config = dict(
    hidden_size=448,
    n_experts=64,
    experts_per_token=6,
    d_shared_expert=384,
    hidden_act='squared_reglu',
    router_score='softmax',
    normalize_top_k=True,
    routed_scale=2.5,
    router_noise=0.1,
    init_std_router=0.0152,
    lr_router=0.00036,
    vocab_size=50257,
    learning_rate=0.00484,
    batch_tokens=[131072, 262144, 524288],
    train_tokens=393600000,
)
Below are experts of layer 2 (counted from 0) of a mixture-of-experts language model. Rows are named gate (a neuron's input weights, with its number), up (a neuron's input weights, with its number) and show model dimensions 280-335. Each number is 128 + 32 x the weight over its row's rms, rounded and kept within 0 to 255. Numbers have three digits each.
Before each expert's rows: "mostly gets" lists some tokens that are sent to it at least half of the time. This comes from a sample of Wikipedia text that the model never trained on.

# expert 53
mostly gets: " ", " but", " such", " known", " He", " him"
gate1:137124100123169161137120088130072160157163133174218069114160133136116131093115134124205138138125119084171141154181090156120135174161111081079155151152130124148153110103
up1:154139147083111113109114115153090125099122122099121071143096077140101129131115185134136091175132141089111155121152116126161121121117093122136110147117151127111106145133
gate2:161164177107107217160139061128145149119091135165060095094134136071102150133117158162064202110132174112131114121126154143129165152139095118124128103143099174106109146147
up2:151173162108108226162139057114144137117097124160050085091137132056101153123125160161064196112126167111133118125117157149129180156148080106114122108149102185118100147146
gate3:138125087118148098168061114096201102149184119127129069177071082188092122082131146176153152151115083162104131130134076107100124171133098093156133150081089125144165158084
up3:130113112125099113129097140127155116135130111096152090205079169166097135071121134201120140116125115185075100141117106098106088184129112064150163094102130127145133161065
gate4:120111083102148116138124153079095112113134079067095146120177109085142171141078101092137174062125117138101091187128140136161124161122089108137180136116117133183141129131
up4:104128086105151110121138173082090098112135072062092154134190111095150159146077094085134164069126122140108081200123133144159126160119102112121168134118137141174136111132
gate5:135089138128131061145129088118148154168139175103104148174164154109183130110144106114143144156137156118093165092122114096185134121173133116153203098163148092151139120053
up5:101156128138101167116127173142079088107124065145190103071113108156092126145126155145120097091131116147144065172156133159071131147103115153123076146081103154113120139197
gate6:166141133074149089148123128101121121147165110137117103132126144087097201106100138118141228136094079156122129154172162090118185128130125059157121168083096150163131117141
up6:166141120077156094155123125111112130143168122151113084148116112103113182114089128137138228134098096171140142146146137078123173139149128087158128172079117155165136108112
gate7:158150101129192218112068174215157163161125092115100091133131146137121142129148131128140115103078080130118159172098136132110156158129110114106148163167159136145161179094
up7:123150116145096099116123118081152127103107204136144172081122135146110117096137108128146113148121168172083144141082184125141070111092123101130165072126165101113082115230
gate8:136143118150133096138103090092122180121155174129126107162099131085093153099114137158146153105100125187088142108132164168103126174164125050135145100140123118131134160056
up8:115140147130125140115120199161131077135121136131152159103153154150124118126156151108113100161138143101178110135114101084165116089071147160060120142164132138139136102178
gate9:159127132054162198139108077094106174125154148114137112142092245150106151097095132140155152142116101145086116109159169098113105158183107076186152113111116163159129142073
up9:162158120082139216135127091079117166114161139100138100142105207140115147096114112143145165153124099160126124115149141103123130159171135047164148140138096159153129125067
gate10:174163093074168185166070065127142164196096206141160113151102172124114148131079146151166082138093123163096150175148136153077123195175091076138152135106130126182129115093
up10:051066131177125102071128186127110064132140051094124150069128061131172135157133109144099184132150104091115114059095105111172109065104143138079094107146119145057125125172
gate11:156128121112155114183097076099141150140134190087136115151106146146137146039161118179116126152103062140129101155127097155129189142147124123189173187124129132109173122060
up11:115150116111141068105135115160095121150101104162137150047079118083118104153147112155121109058159131111147126142151158119124058101087115128149091113110182124149125165114
gate12:153133140100144098121144128111118136155095120152095082131108140148170146094066137125178102102108128184127152144113146178100128142192102133113144128150142105127127150042
up12:170151134139121114129141086120058138121067149158116094089101047102057133154121108172131148155144129185142146112064153127146112147086133125080042131118140117103070073155
gate13:140143092112166162117094146118145136122170109132086108131068140151155133086161109125131092171055107156127124148184134173108178160206108103184154187148144131122087171075
up13:122147134117129148065134146109127174129165101159115146141030152154147116060179096136166105149152139130132145154133164127099132091115085107168175151146151169139097104112
gate14:132075141075194095104086113117118144128135123156080108151125088163102112135113183161188116099071116117171107091143188125136175126182132118114137146150143160091180163138
up14:094106070059047165130105188147089122149163159145206128124114132090098059118100123181188056112089130079123142169108081157162144096138039142158144167151175189125109189156
gate15:121158124107151074189095093137146114151158155114104074126138153074127148077152122148140180133107103160119144134109144105118124153175099109131122170092169160151115144062
up15:115103098170128131101129173094116128140097063118110161131092147185159121174150175110087038105117180059112117143163113146146097116104150139143097100154140066120083123145
gate16:141089140140116156074165098167157125084089150146121101068127150104156139123089152120155116136106129146129153084154155112115136172139188136058119116134116130129080198145
up16:115066148146116162093166111174137112088085142128102105063138143110156136137095147108135089132119131137132147088155164096126132155134178134061119094148104146138073146150
gate17:102140215096114156163136105139085142177121146160139134102140095130085176128114136104122109147101150121147151096138154107151137133123169121135163121126099139091115128155
up17:147113034163141109089114145117194116086132124088109116141111155140173089131132138156131158098155093132102116164131094145114134136134092123125103145139144124179154125095
gate18:143175122111159145159076090065087116160196099134112137127172176124163138170147160142175135133110067110131090133128147104131144162131126150107153126127118166072075163140
up18:145152106129154157103201172147092081123146107087134090108134116118108098114121074134130106167097126145177137118165136106125137137124148103173164190092105132106108117121
gate19:157134084102156127157107112128128171127138123106115161106064154161062146087071151138125111091109105159095147137128086157101183184193176091094109161138134119126074126133
up19:143103092101127129120113118187151165086082161156160077167168151114125138109153173101116142038170110143122135154157110119145203114139165113127127221194159141111126190142
gate20:092165102114150096160127065135130144152115170074074120100096170146136118116151142122154115136131100155130135128150162144121169149154126091146146109148157130080158177100
up20:083140090107117088204119047103135192142090156073125148078073107133112097122098127118147121125143111171088128154126137137096177128116127122052137176070172089088139146163
gate21:181131114118125110139117108135097142051082150105105120135129114175168108114133097103110120131148147130075101114101118133147100107108141145146130074114170090133100116150
up21:086130134124128147117131142124165117208173090150153130116122146076084164140120159148144145130102106136175158144150137136114147153144107107103128190146076170130146151107
gate22:131147158130139161160149153138117125132098123097151141173170078121186211180119114102122055112160124108139090125148136133153075145111053119098150166119121167149134139157
up22:125095112129109104094115119122147118123153129151129116082089173127079048073124148145130198140097135131127150121106116110106177101123208138143108106145149071127129115110
gate23:139147124133143135183084093117131118084150148119126134117115137135128128151139077172199126147118110122082094154134160168050117108194128065172102158143142138090116168093
up23:125102092117090110156035129132139157145155190165119110064132090089159121081095148106166121152103109116062119113172125110096119140137061119124079095146091152166152165147
gate24:112158122075187137149063090146092089139152157142095163155139136155093133113096130150183130188107102121118123141150120221152091096102173119142097137129140132111114209097
up24:156104173163086154111120145153161115141121152135136160140080104184165082152102111096128127139158123128183079132097131109165173119138107171097146139167188116159169141112
gate25:123138117106169143155153074148098142124120148118166129175179169139105136152165190197207134125125107097121137159098127133126121148153126125133117161116106117107105152062
up25:125127132172079161075125204126058080126137113183116148107102099165188168157109093137075139160158130126126132133148145171121159158163130181153053109123110100126140072169
gate26:134104134116094133233186182142087145076140189117071099076176086093145131106135134166115113093154168071110135088071140117152132085173107120146101086131051105110107120111
up26:124139129128149111014073086122183104186107072151176146203096152177111116166125114089146144150112088160155123158176115124108136162075149151102132182120211138124138109159
gate27:161168106104194107161169159150124167145168123134108188139133139139146165125133122095180136155080104131059084173180114137107147164188171072134124115155112162140138162088
up27:170136147095158074120165151129122169160154134106126170131132120147108152158142121111173142150114129130063110186169127155076164147179171098136108125154115171131115165078
gate28:125129137056158114096101047119146199171189115060122106162122146164141125098103168164153163095159104174141110166116103151153187140161123122119161124063157190131114180118
up28:110109095164119144126144174147114101088070107154105122121135116140121125120142091113107072131096115098125117089137154100116102114056117148125141139218133076124146084049
gate29:199132070182138129093108119106123150162125142108083125145163121132086175163102069178157156127158094136087138184161141153141125159168121115108173137139149114141146170107
up29:244146115186157094084087141109119150172106143111108160147125136166062172146162078205161167093166070104137162183140122150116175145126151112143144094146192114165121159119
gate30:169170114161163144172158138107166141152055140176080080129107154145160089123133174134149148143139134156113102116115102151106077111151157075134177174138103164168147182045
up30:160143120127143170158151154091078127125135183133199103112112105158049118156112165146116109125099109150132191074178084145113216131116102161124121139147111130131201142157
gate31:208170152156113050074128188144117152125093181129127138144141116118102186139112157109123150085092127131103143129136118098156117121135114110118157123117129081123187111148
up31:208167179160105054067121188130129148108100201136149125141126097110113193119117144112129127081075138128112131128140106098154106112129105120106180111088139095131188114161
gate32:133158091089137093157121127112146177130175130125112143133157148140127131130184092142172092135124079149118119150139069153125130100161097076171098101163114198173106132123
up32:094080190106120094088138102124124128102093084142127112112110118151147146154119086104104139145115145109120126104125144145101142129148141167137156138101183040137177100124
gate33:123154113126148154143127106138117155176161118133125094114049176154100122113099155161138147104116063150061130165124119125103137146150183122102104155085139209098111129136
up33:168162081146140119164165088133139160194154131095160099132027203161071154143107134108151129094104084145136113144173121153121118136150168132073138143071111182087134117135
gate34:160116162099171138187048060143123149104101136180088202126160165128153090099146157135129138130088118137127099131183129137091127121193060115107122163106147179091162124111
up34:105102155116131168100184158114091108113086118076132061108074130146154124107077175047125099190127125075175130124122140130126076110087149111130135086107124129121070151142
gate35:125125097165115188133107127132081103107150168016168129083064132114119131183082151152134099137146124127177143130080097144151141116152151185129147118119170093111107132150
up35:123117095160109193126115131132083103100145169017168115086072132110118128186086147149137101138150124128173146129074095144152142115148157189131154120120171087116114133146
gate36:190099116151113103159068084111109129119209093115126128143094150119094153055124085148131076124116098157061140148122099196126132137181091090174166179106090092135150131093
up36:038143122126172167090168183105160126135041124132165116128148098108192052209140137087133180132114139123126123111171145089097125143115173150072115087136135183087092145149
gate37:114153132077150152112147110106159162125184136134113168117091142091148130085140172171156144132113083146163079167091128101108140158117130113143120144139163128140098162098
up37:107105155131111166134113100130104107140145123171110222120096128060186085182129104077144101098118129078163111109133163107136070154112146130108182144138172087165117108131
gate38:169136097093153116099076087109204191133156162126075110106130140149103137135193152117158188150092090141129110126134058154129126143165147100114150129167135182132130123090
up38:128163202133158227142162086146082077115119100153100148171104110148165114122097127124119149124124135160155183145149136160135119139134099136108149138112089158129109100119
gate39:071121068137133128158150110150169183104143162143136126158102144099147137078136131087160100131107095103138119166152114148146147157148195092183162152116120130115126116101
up39:094123036140079111144206145162189136141130125129159147144126093096130131100136152112118107153148130095131106134091127119116097127109150135152172147148112116139143155150
gate40:104173112077153182153160126135074184120122120131078131102091157152128106064142120142149152145103071208085128171158117125089147153165146112112125144171153131095101158127
up40:088193117106134178193164122129074178115132118141099163117067142157120082064127095117147157137102081185105134157149121118104170164162136142148099106158137131095096179128
gate41:122102178123126147152163110137135142145144121093113123199141112129117153192107111150134068154157132120097134085153183115104172143132134099136086134062185115144164112155
up41:125109171126121149140171118125123129148138113088122132203151116130132161194106100132119062147171140124094141077141191117105187132132131101126074127063170117153157117151
gate42:127084122114122134107118086115141119132072179143128085166140157172030146139166125149150156158120058154123127119117157144105164153148088101121130135110090105089144189128
up42:162128117120114202118151156113133148103036166155156093095163095117059109185149125080106235090124132123143157094089200119166127108114140173108109125102173147155131174153
gate43:094150157141139098135136120159117165192096154071110153132130110117080164142150088112113110103152129128180149110124158091161044135125100121156165095182029156143212151147
up43:161110092114115163115127132095135095057169099183153105129131147133178087112099158142144132152099119128081108144130114163093214116129160131098093170068225093117041100109
gate44:101191099091166144118093088096129126161144109102108110164090166103091129097105124184159146133135141148105130145128176139118103112140091089108129181096111163106120159087
up44:077179101097153148097117073105112116156112114114103105162081187098110144095083109171175136118129134166124128163106166123109077102151073097099135174095117175133108169099
gate45:105141071146101130109084097170090148089112120111141149106203154170133122162141139144201150062082121167122107177175152157158113152154150121140121151142111205143112137071
up45:175127160095152163131155111132148185076143071146095088114063140111104087083172112127081136164151119127113150096084159121081148209177113107146134145127122114113137116142
gate46:163167109107182147165124104111147204124154113167055090088090129128084155057106155183171213160104109171069165175128147131115133155173088067136115128127111148110077161078
up46:152181148118156154133096085113159185140139140128057105089060149122104164076119182168169200153119120150067166168105166147145105158196091075137134128125072147149068151112
gate47:200134122163134089151143121101133136135115094139114136172118111154144104128131174139165182138064114161102098139147100191179162136149155156104153123116136173136117189121
up47:162115163184090105103153133143163121165157167089154145096142127132150121142141094065086151138157117120175162123132128089161094132179151209136110124133176079092188131059
gate48:127113187144090097108119138104113134131129136104108176152125147151075088122061092132092081143134130120106137078160113127112134133118081122144123139129122122180128110142
up48:124156086120156173171139115158141139121139122149136076116126109103167184139181155109165145122133127142142114184120143144145124126142171123109147117135123148068140144123
gate49:170140109130153159148118111042130119156151172083160186126127126136099121085082190155182173103127125153086152147110097138091142153173113105099150140156148181131137153074
up49:091118136162115112141180188158104145074114117140134105162133112130141140148190098145152090138139136091127140140151126106155131101081160150154135105144204068140084162106
gate50:097116164144129179189136094130110128094120179134096087101144135114145130140106117114127099133116141193145121118126141114142110153163140143091045151094139169122142136160
up50:168132091115115086080113149118148147148147074124168164162114129155110128111130155138133161113131112062103145144128112146115152115096109104152202108165103075135105105094
gate51:117155160072179115147141107077158176136159124086087101108102166142070153091121107191157122138096076159095142139145166158107142186169083070121111143085138167124137123130
up51:152107104152125131133144152160070105130112110143190124173126064127165116180156122071098143114124152072128125113117110105127126110123173140141147122172154121110157149129
gate52:102089140097155133164104101173165110129186082124106157085182150135177086167082121113106050120144140113125134111113122097184093135124108116066225144135125178142129109127
up52:155165105151130118116130152090091157121092175135141096153090103118093153076179112123170193122099099165106113140183119184083150144146153122193048119114126082096110168099
gate53:098129101171184135127013093152147135138152104127127124130156090164146083131118118138177133146081085132142128154120148140132100149096146105070140172120084198157124165070
up53:150105139148114086155098138130120118127166015085035108084150090138154136125159091102115114097092093116086172122089154199196065091160121142151127152154101174078096137113
gate54:133074149172107047135149150137099098120118129155123132140139192137106094136129212164137070109184140127094186138120143107112117152138093150114139131155154172157177091143
up54:077117195136142105077150136100111140154155079132172134146119080153121076135112146065164137115088133153125114138102202137141104130135059139140127105162159126111105112163